python train.py --n_layer=8 --d_model=448 --n_experts=64 --experts_per_token=4 --d_expert=128 --d_shared_expert=0 --activation="bilinear" --moe_layers=[2, 4, 6] --router_score="softmax" --normalize_top_k=false --routed_scale=4.0 --balance_loss=0.00337 --balance_bias=false --router_z_loss=0.001 --init_std_router=0.00888 --lr_router=0.000966 --vocab_size=30287 --norm="layernorm" --norm_eps=1e-05 --tie_embeddings=false --optimizer="soap_variant" --lr=0.00231 --beta1=0.95 --beta2=0.98 --grad_clip=0.5 --batch_tokens=65536 --seq_len=1024 --train_tokens=338700000 --steps=5169 --dataset="wikipedia_en"
Below are experts of layer 4 (counted from 0) of a mixture-of-experts language model. Rows are named router (the router's row for the expert), gate (a neuron's input weights, with its number), up (a neuron's input weights, with its number), down (a neuron's output weights, with its number) and show model dimensions 392-447. Each number is 128 + 32 x the weight over its row's rms, rounded and kept within 0 to 255.
Before each expert's rows: a language model's description of what the expert responds to; "gets" lists some tokens that make up at least twice as much of what it gets as of all text. This comes from a sample of Wikipedia text that the model never trained on. Tokens count by the router's weight.

# expert 39
Description: W and odd letter pieces
gets: " W", "w", "b", "W", "f", "ew"
router [120  43 105 162 144 104  95  98 119  98  70 140 133 142 111  53  93  73 138 148 133 102  97 110 167 101 174 155  81 101 170 135 149 115 139 124 181 172 133 182  56 117  69  91 103 122 114 131  96  90 121 150 123 112 112 156]
gate0 [169 107 148 120 141 207 114 128  92 149 136 130 125 125 150 142  88 135 129 159 190 101 112 121  90  93 142  85 129 160 159 163 142  89  89 130 134 156 104 145 142  85 134 156 141 134 106 154 145 176 167 157  71 136 110 160]
up0 [171 177  95  55 112 163 155  84  89 134 151 104  62 143  86 145 200 110 120 121  96 157 199 115 116 113  69 151 127 136 151 155 103 134 188 107  94  88 169 101 148 164  94  66 100 116 160 150 165 165  98 141 117 119 134 127]
down0 [174 164 136 124 105 136 100 140 150 107 175 110 118 102 169 138 122  87 107 146 159 120 117 150 126 127 175 125 118 160 149 100  98 167 132 137 143 174 147 149 243 133 137 110  79 124 124 142 146 133 146  92  92 116 184  41]
gate1 [208 118 199 144 152 158 137 165 128 163  38 116 114 118 149  80 142 123  82 179 143 156  58 144 110  64 116 134  98 120 150  97  50 118 156 194  99 120 180 137 154 158 159 152 145 144  70 125 118 132 112 188 170 162 169 169]
up1 [111 102  74 154  71  89 100 135 122 139 101  93 167  87 116 131 150 108 174 170 154  96 139 126 155 171 121 195 147 184 103  95 126 100 133 189 118  76 150 210  68 134 166 138 172  76 122 183 170 151 121 112  90 105 114 176]
down1 [138  91 139 121 126 128  99 127 119 102 145  86  71 116 137  82 135 133 118 125  96 120  92 141 126 114 116 143 146 135 113 139 180 116 124 119 151 163 102 135 110 150 131 131 136 114 161 166 118 142 179 171 194 134 197  96]

# expert 5
Description: Prepositions and table pipes
gets: " of", "|", " for", " with", " to", " at"
router [152 126 114 175 151  69  59  55  92  83  72 168 112 129 123  61 189  91 144 143 103 127 132 144 143 106 130 115  67 122 158  70 131 166 153 157 179 193 167 138  92 116  99  96 124 122 119  34 115 121 101 135 141 114 122 134]
gate8 [127 131 126 132 138 130 139 120 142  88 136 132 175  61 137  99 167  98  93 171 174 147 139 111 113 127 163 154 132 129 125  95 122 131 192 131 123  76 128 212 105 139 153 209 127  85 156 152 183 122 117 140 204 154 120 175]
up8 [152 112  80 143 138 153  86 165  95 136 108 156 109  85 116 122 145 135 123 153  97 104 128 111 135  95  79 110  98  61 127 182  96 129 101 132  80 127 138 101 158 145 105 113 126 131 112 169 152  88 142 151 147 163 174  94]
down8 [131  43 189  94 204  94 156  88  86 114 139 112 111 135 115 146 124 134 159 173 101 189 172 154 141 173 131 150 148 144  92  76 145 100  93 167 178  58 121 109  84 139 109 130 177 133 117 151 101 175 148 154 119 169 112 173]
gate9 [133  89  97 100 141 174 142  97 153 148 171 176 213 142  89 156 116 113  79 158 136 153 124 176 218  93 165 118 136 126  99 130 194 166 174 122 130 163 173 146  76  96  88 118 151  98  97 126  69 148  80  45 110 160 145 101]
up9 [107 170 106 152 129 127  81 110 126 179 114 126  89  73 148 123  61 158 115  96 151 163 156 161 105 109 103 114  79 158 203 129 130 133  80 167 187 114 166 168 150 144 114 141 125 150 133 134 155 107 223 142 126 131 110 144]
down9 [136 102  86 128 130 144  95 108 144 173 151  74 101  95 149 187  81 166 151 130 129 113 183 114 124 161 125 153 121  99 151  89 131 173 125 124  98  65 138 108 113 159 144 156 127 156 117  91 107 149 146  96 162 185  95 126]

# expert 63
Description: Captions and infobox labels
gets: " in", "\n", " the", ",", " of", " on"
router [168 128 105 185 184 117 123  86 118 122  81 118 122 124  74  91 142 107  91 158  96 138 118 171 156 102 170 112 103  59 189 126 157  77 160 107 168 198 103 111 103  78  86  68 200  51 138 118 154  93 127 121 116 180 184 140]
gate8 [117 112  84 103 123 165 139 172 193 164 103 145 178 159 148 159 133 110 161 120 128  63 118 156  95 170 107  99 114 146  96 132  91 137  70  90 155 131  96  70 154 125 119 120 109 103 121 116 133 122 100 118 114 103 127 146]
up8 [156 162 119  97 135 119 111 124  57 130 147 119 141  83 138 192  97 141  70 153 115 176 145 146  90 115 124 134 149 164 122 118 134 144  99 126 160 136 142 165 143 138 110 164 167 143 131 106 184 133 104 113 109 111 138  91]
down8 [115 133 170 102 122 175 121 141 106 145 101 102  47 105 163  85 104 110 115  74 120  55 156 164  95 147 107 130 124 109 144 165 148 164  79  84 140  85 115 150 152 178 135 165 139 146  82 106 100 126 112 104 116  96  87 164]
gate9 [120 116 132 175  70 147 147  80 134 131 165  63 119  97 133 121 114 132 158 182 139 100 108 169 127 102 109 119 120  80 124  80 147 120  80 170 185 177 160  68 132 119  81 100 154 107  81 130 161 165 154 130  98 112 146 170]
up9 [132 124  78  92 100 148 225 108 164 140 191 142 152 143 168 125 100 156 161 104 116  51 116 171 175 152 131 168 139 175 118  84 143 177 166  68 165 165 186 198 169  90 147 131 103 100  82 114 131 115 167 138 139 113 124 141]
down9 [157 119 194  64  77 138 127 110 105  74 111 108 118 120 140  73  92 119 143 111 156 162 103 134  91 130 101 136 162 125 110 133 182 123 125 176  67 110  56 139 145  87 103 139 146  80  82  89 117  82 107 103 126 173 149 154]